config.yaml
n_layer: 10
d_model: 256
n_experts: 48
experts_per_token: 2
d_expert: 64
d_shared_expert: 128
activation: "geglu"
moe_layers: [0, 1, 2, 3, 4, 5, 6, 7, 8, 9]
router_score: "softmax"
normalize_top_k: true
routed_scale: 1.0
balance_loss: 0.0119
balance_bias: false
router_cosine_scale: 14.0
n_groups: 4
groups_per_token: 1
init_std_router: 0.0124
lr_router: 0.0004
n_head: 4
n_kv_head: 2
head_dim: 64
vocab_size: 10333
norm: "layernorm"
norm_place: "pre"
norm_eps: 1e-06
positions: "rope"
rope_base: 500000.0
rope_fraction: 1.0
qk_norm: false
attn_scale: 0.125
tie_embeddings: false
parallel_block: false
init: "normal"
init_std_qkv: 0.0312
init_std_o: 0.0
init_std_up: 0.0312
init_std_down: 0.0
optimizer: "muon"
lr: 0.00444
lr_mult_o: 1.5
lr_mult_down: 2.0
beta1: 0.93
lr_head: 0.00714
grad_clip: 2.0
warmup_steps: 200
schedule: "wsd"
decay_fraction: 0.73
decay_shape: "linear"
final_lr_fraction: 0.05
batch_tokens: 32768
seq_len: 512
doc_mask: true
train_tokens: 318800000
steps: 9730
dataset: "wikipedia_en"
Below are experts of layer 4 (counted from 0) of a mixture-of-experts language model. Rows are named router (the router's row for the expert) and show model dimensions 0-255. Each number is 500 + 50 x the weight over its row's rms, rounded and kept within 0 to 999. Numbers have three digits each.
After each expert's rows: "raises" lists some tokens whose logits its average output raises strongly, later layers aside. This comes from a sample of Wikipedia text that the model never trained on.

# expert 1
router:379570359597482484472507589519488551561423458510550500477399388450476475512481466506485615541525448423541502417492420462514466471518415461479523477481467458495545453539560505508568532509437509421472559527435595488516535506466438483482474527679509437458520531543536474518452558589450514398465547546525645513476439549556533541517492470561476518469450467571451512490512562507519537419447553496537425523546546494456443430432458455521505529412422495652548508576469433551570536558543497484488504550519476493616465455558495518485581563526450552499420458533528448517528522574484488506474585423473580553541541456472490412445428552461529580430517449562479502476514522484500499469544494505460547515501550554437429489508530475512447571593502511504516456507447470467452557488498509
raises: "in", "-", "ar", "ifer", "s", "iv"

# expert 16
router:376489441464464476475478485440454618481565577564552581592530412467500414515595441545529407490634508535575559534461503550391564449429531545536453541511567401493573532424617502463476529493503553498479484556479528477534539485488460554496554514486513487520455539470399471454498457547505493496540516475469507564456469464472429512426469554440462478494460538426426451565473539595527476522528559541529543571554552536512578605553536493379568437559476465515568490503526415455435442451496617530491539514452483492487454444558519445402516545515453542480448539494520477535532542481549504472457495470476623480561579540452462423513507621487444452498482511431434621444557495470444478473516537487592429505454504459486491472530451504498490537520527519476457492623438540499459509539529519
raises: "udio", "| Date", "ctions", "issance"

# expert 15
router:548441510470464523505487412540524476573471592525533547503587421545477574482490546492493471563539375471456351539498441471503491449466531622489542553553457566492557498540495511479485514516517463552477523590504516508459525561442470538526548577538486476556489543550454534506459423545468573459492526457473492510469512496581497500543490408543494417465459533528448531502517482450497455486482449499490492502390525366553469502479575415439477518401534406457476463439504536535574496438563481516446435418466522492450537466506590504605531577508481519441606426468408534487496468465453574437519462602505465579505611492473487516594485553560537496544594589500558436499502456447501491572503492509592460548559567579433475492469440591602470440427486485471599436485419477504534537570546508
raises: " latter", " same", " entire", " rest of the"

# expert 11
router:482490541537524514518454497537430522507487515520484458519495500506484429479448530526491498466449520548533425509490482473579470479646428454442453515478445441482488575455547498542495450495499529578411515411562652600463489519564487503612425579486483462451462460449463414389496598524486434521570558513479438447523472429461425516443492521387452467436512562432510384537562474518382493446465553464442536556476455521569539476528568528532603518511511507488472486494500455516520508516422471524522563534532506498520431463544486579514397460423544470482532578496452422578421475528573572511498520511486420495493374553471526469463538444485550623448483504502569584511469508598470469537545472498531435490585448425531494505602459521487530498524567572534510537483506535416447470583401458
raises: "P", "s", "f", "-", "\n", "."

# expert 28
router:491464531516510420450439528516513444524431413460477526531588583426518422436483419466490605472444615522549426588506597509512494426505576546479505496504480459611459510616597524544449446382543542544566543507438466502472464455532443567455481504511518587530514417521503494447510517488459467533436330515474390471478551425409499507484533552487545494423518547451534355537513498523390507475506530469586467451438496519493562541510544468378514456434510489553562449540479537617421475544517508487540512466530541495448580468510500468491568413496501528525477475498519526532471521570464493464478495487513500514421559467486479456447482392539417429569450485574482434539550498523462514553529466479556473539450526574449564562506587424405477463479539476497550547472533450507512450534514530
raises: "acks", ")", "pir", "in"

# expert 3
router:505552490501459417539437435550458486418468440552508425467537563523513615523524493481452503457560537617403517541453490440471549423522584472613604504460576451539499505499474531514515459564568510376509480556438382477525483554452476448441512490404447565598446531515503474513555366556473524511508561417488394430509502511483467492477435464561484514534528505490490443446465484520557464432465494482502541502461550484518487440515505526468527554509527471515581595591504417598521524509519618525571493518516509503466467475548506448506567535500526492436443440364466577502521421548468548554484505460516426558508510445470445593541536446519549523555422519605421380551479603508515468523468593452442470548514498492499513604449491486548529534436409474472530502441565484512490469481469472
raises: "quarters", "\").", "cy", "- Con", "| Date", "\")"

# expert 41
router:496470529483517438533518449583495460573546476525506587636455508486524567488440462504408494515452530585427575461526504484454584492454520446503477491513478489471450555556470492508557490428417473462582483555545401457549480442527597475467504436399539473500518536575559524528594517507480591439481534552443534513443455465481465453498477551526432512449479505463543474514549524484521509590462437421591548547506477491480549483561536511425470481518610501447493548549490499480554550436486470489444552447407570553463491463436500436511513588513443449432483553474512493551473461426546590485483457380635571530482514416485598477463531454564453412445499562496452449453536498453514581509535589587491510610396490458554541530541510509507356523491542411567545443437480459513560526490435539
raises: "ions", "ion", "it", "ions of", " Summer Olympics"

# expert 40
router:522569558604520472438501540502553446485422446514537456475486576504450415417516438438550567519610634496536429537443556620496440420540536467409452525590530445469424537530592482504550419514547533533482551415457562488473560511410484443485522516553502462546485506489484571588409556481510425381474466508472497529469514487467535478500480511456519521484530610510488516515466530565600530498551598486461509529531486510487505498487462499569514495445489424456478468524422503546471407561510491518518483512574471507510428434493454540605516446452524554471515443404509468492580490575466440474419469494496471503518534421470470483461476367442501505573488459476396525468566554502568450530423495512453441596547527506449571479598581388496470490530438569588531471478483513534482582505441448
raises: "ious", "ves", " of the United States", "ston", "ionally", "pec"

# expert 31
router:486470421498412510501511534504499476542485547447598617504462434480513475652548492467511533445576470492457478489531535395423442510503492525407601419454644551519562539412542491566529556548451445468511536425563441487498523471465526472463535558577501431508510602508488429493495494561460502382429564494477569426508462482563504472546524518524468514505400435422414491452556433525493446467489495525470505628512476541462454522571512437486506474371474466523490488438542492461533470365483511478460496514518465532525563494594511487513583479505595461540430451551473498499478450528527460475552471432484422546595519470523454527510507562563588608511479511520538497492505530548495562485362525478507486489451563539495546489395477471524582531569445531541464582435500479405460488544544474
raises: "ique", "1", "ver", "itz"

# expert 34
router:475560526566524429529528513493423605500472464499482456419454392530389498508528503537554431514539415475553537433421451529558530441500431510463459512532460450427563460457462446534513510589455550498491498498573561541541527504498464505499506438552522471510485488461506544446511413542435403396528546420520506565526542543498495515456481487488495461560530462542485617530502433520537501520507546534581536561480457551412509489559521571597561571519462512445593609447509473542508492521341498535513593514483498538574457452531523495508477544517452495536560358443564465464503405424577510503500539499513382528482495549492552454462486585552571478475492416403529494455450556522470480456498550518569461559525407493480462468468432445577484509429452459477516526598336533546512429464506463
raises: "while", "ality", "ographical", "isl", "ful", "fully"

# expert 18
router:551383554439515501514484453511481552455509518472600510364449482449531494561550462528429454549493482474483537527472547562437459491433507473533560561486451585443474483483477515497418486503485572502540477484496543548573534559559590462468550498445474500518477448419444550517498540460618452530466626557499601465516481481582454507574415514521618567512499461409484471523522536478584445435449512477448519493551413476491476492462527512475532473485546543454494553608400453447585503478599512475387541535561622512534576531464494458536500366473436507477496490468540603508585519474546434417445511475398501533435450503536501524555572454488426453548527430547545510520410546609464510494545475483471551475542576387497531478506564477432477506576529542505426530580500497508486469459507494
raises: "; V", "..", "}$", "; and"

# expert 13
router:476589502487390528575484447474480370540454484487453498590533539561560532564460536438549522514468465496490551429511504565550500502468551514598546484543569553615550512520468479450376489475557481457512511605438552353502497504521462516459443469423571533459521543557593438449492485514518579484600441442445456577558562511555482503468374539414493566429539484543493503336508431504553502462456472474529449499493508489481535536535474479463520515537491497469432497454525530500635453483480463572524399473536540452510518512460481473504485474410581418472569429466458549483468474478455464535478452448448501499426510453507503458518451450624466502571442525533559470572526528545506623544522490432422535489516488587513439512434518589515472544556495470469541476420432519517531519469443560
raises: "v", "ver", "\""

# expert 0
router:507487466522448535449500574491448547450475456490531518436534384514512447503493441459558479476575519547507457578526495481418531478467530540521453487474467493535440443452506524545472538512506532514434424570563536539446467493485493468522525516455467514483478599481471487524458455516506521516480446452430564484598537517487452627389477485480596563540500505479451578471493511529478566451500556470485496475506533445426471574520444477456499499632464446529511582445483593444421492465428510517496436485450475583474490596458559526365601552553471537503555557556460570478540533468568460515516498450425536512441570496501548536508487668468463404454479491269463464515471481573456410510508584504472364524497436544542564503512481501495544486536536477572501565566430510489493458553598506
raises: "issance", "- Binomial name:", "o's"

# expert 33
router:491524510507374534432474441529515510498536478561500461528502386507477432534425496520479555556535518488574521541549548401534520440470487523544621553481419595520442602510476581472475526480432508544505452547441499534486506575520508469509491505543517441463586527459518582555544518504471559582510516598461492461406525457464482493483475506442421534487486575501520404574492542468477537448574557560534522510570491480548519495461460518510421538549459532494476536485415399400474483498533578580534585499505473456476448548482481431506456460473482511525545593364496533619500535378531465477468456524537421441493448519521489467480531583488470512410526553543522583559549431590447546468496442456402451533577507476525529447601477425446480371483534585432522493395533484470413506455545534
raises: "ir", "-", "ice", "ire", "it", "'"

# expert 22
router:576510550488523496526491461476561528498505416420422549571473505414436570449556439552549518503498598591481508502518568431517455465433511500492445502536430475455425543565564540459484494482500444450441581395491467484503462527605531575569495454410560591516491598575581521495467593577496531560494451543478535492460466547500510451629505473511495444509523526502548506558485597524419458537438457453427476457498515530564491505486615461488474482461591516499508452601493501527555441588563563480435439496484539472520485494579499454480585494535419522469397553479499576515510428577400536466550500476479436459553522463548467461481509442574411543467514536480613482440540476429565540475458504440420500561479528480551557542545524447458462454444587490472530539410454421529444473610530516
raises: "ack", "ising", "ing", "out", "ides", "amp"

# expert 17
router:473565518500503580497456449551565485457523489529581522460509530507462506480516467423562558501372495487486471514518460433454549584509490421426459549515404465562510528546542546559557470515444397537511488491544433488488559480501367466429480556512537441500485399437411447560460419507529534430513422605474504478481493485530556582524512451479501558537489440587513489443466529622473360527538575647523339502549460530543498458447459491530467446562511514471455496370436473430386411494486593514441521584536514433563496511555525486526576480538529493464506504486549441502483513533578486532468535542589454469553520552548490511493497532546556541520532379504496469493517452528495474537468508464507581585544431442413520449518515528469553494484478573471565524441493481447448539420484526
raises: "\n\n", "\n", " also", " and ", " p"

# expert 9
router:543524493567562446468538410482420401490483477507497494548465488545552499493434585512477488529492543453535476500405516525459540438524461421497485509503511531461418498542535487524565459565461478550602556448525508512479549488427350460419438545514491530500497413475486640562596398488565437488400522433509442525398472485503517561477457507523493447451564531505584508461517418504481508495521481529455532535576499488519481500579454543618537517439462558442528462405478438561551406489512503554448508557502485426491532455480462592612501455417520448526596416623552398492585413463521490511580588507514516460510475505548512544483503527524539366530486488464529472501613504476506517551506412598545516511506500505538539485488505483449515482512453615544557559476403499436501511425524488
raises: "imate", "our", "on", "ful", "ered", "on | "

# expert 24
router:509541548512537588546508561557500479527441494623503519466424624507575370532463467442457503515385558542479480517438467559513523543609455423453494408492505441436452462570409534535587461512509400536485547463563560507476450467458519428601445563485520530551448451429455471471429414477473460449538542457407536516496507544493489583506500520519532518488527528615433500444411465458586451529503508468538462504504428560426510439602498538554545486477431445495442599479506516483463468505488502484498415512544507502507509479463548565526586525433540514494499500543543478465501479484460513470568572511489555561533544533441497527499481482406444613520519521525447483454510443412542438447529548524488520519501421456455499420593573428472479455551452565634528497514545475472498660478445481
raises: ",", "–", ".", ", ", " to", "-"

# expert 27
router:517508480496483439551558428541482597373445481545386552499440507443634522411512411493479474506525451453444446501578445495525503479467539539455510590527485422480505504522589424457580524498512534477461396544462538442491594544365468496474495361546479472575530458511516465533447498442587501456515525500590477461503425542455524508506536552495484365457534474475536569494516482491572500484449492537461445527540556465484499606418547437600438535436545592488531473506487536528444475563486521492516535520487558487640457491583532543488537537535474566461446499516540503525498512471493368548463545496486572498523545555500498557495517475445474519558532491551441462496541438378529472460334525527442485494513501466565454504484497509506633515518579508521453469413534472411516524463489460
raises: ",", ".", "ate", "ed", "ar", "at"

# expert 5
router:517480521502504503518574577466589601542559480529553544485510410525555503528547558500527521488460509528598498423427479488547475551454537528487502405464501530428543560544578474432541559446498456475503543510461503437544521508493412480498516423515521452536553524531446475478526483462448476567550487592418468415498567585503427469497476511534503495465508530411510490456457504528487476630598490444479515498501518438590494471552491485567422588440451489466481518480403446512475518466434524518522551470425463466439423401379594478528493526496513427431469444517517517471534520400514455480452557521540464469657504532445509378466488509488494371436538433490508479568616540529460536528517473527488447598482591528530377572470534526533502575490450512404429481517575458459544377553490492
raises: "Professional", "Scientific classification", "EP", "| ", "=", "St"

# expert 14
router:450415471567530398552493550495481446486512433494470447546475657514493362486448418475467598547480517508570414598435535458466533485557561484513435447433613462463510419472459449559543530412468535469561450467488499554518506522516557467507538447499487532534515428516528543490570480440481420402455526479536550392465551501383465512433535566538404522468489538475523590472551475477503588499466503562578544517559504504477516434510456501628413556536416451554509512528497448498456507531374494465550577531419539593478511457546517530575534516481533534493509532549474524452567506484545564522499574475513523548529516523454564497560471520516462623524416502575435545473530480425522498495557618413558510489437484460488529513471552432587405521515503576550491502472476548558500502495496531
raises: "estig", "ework", "ient", "ase", "ories", "ience"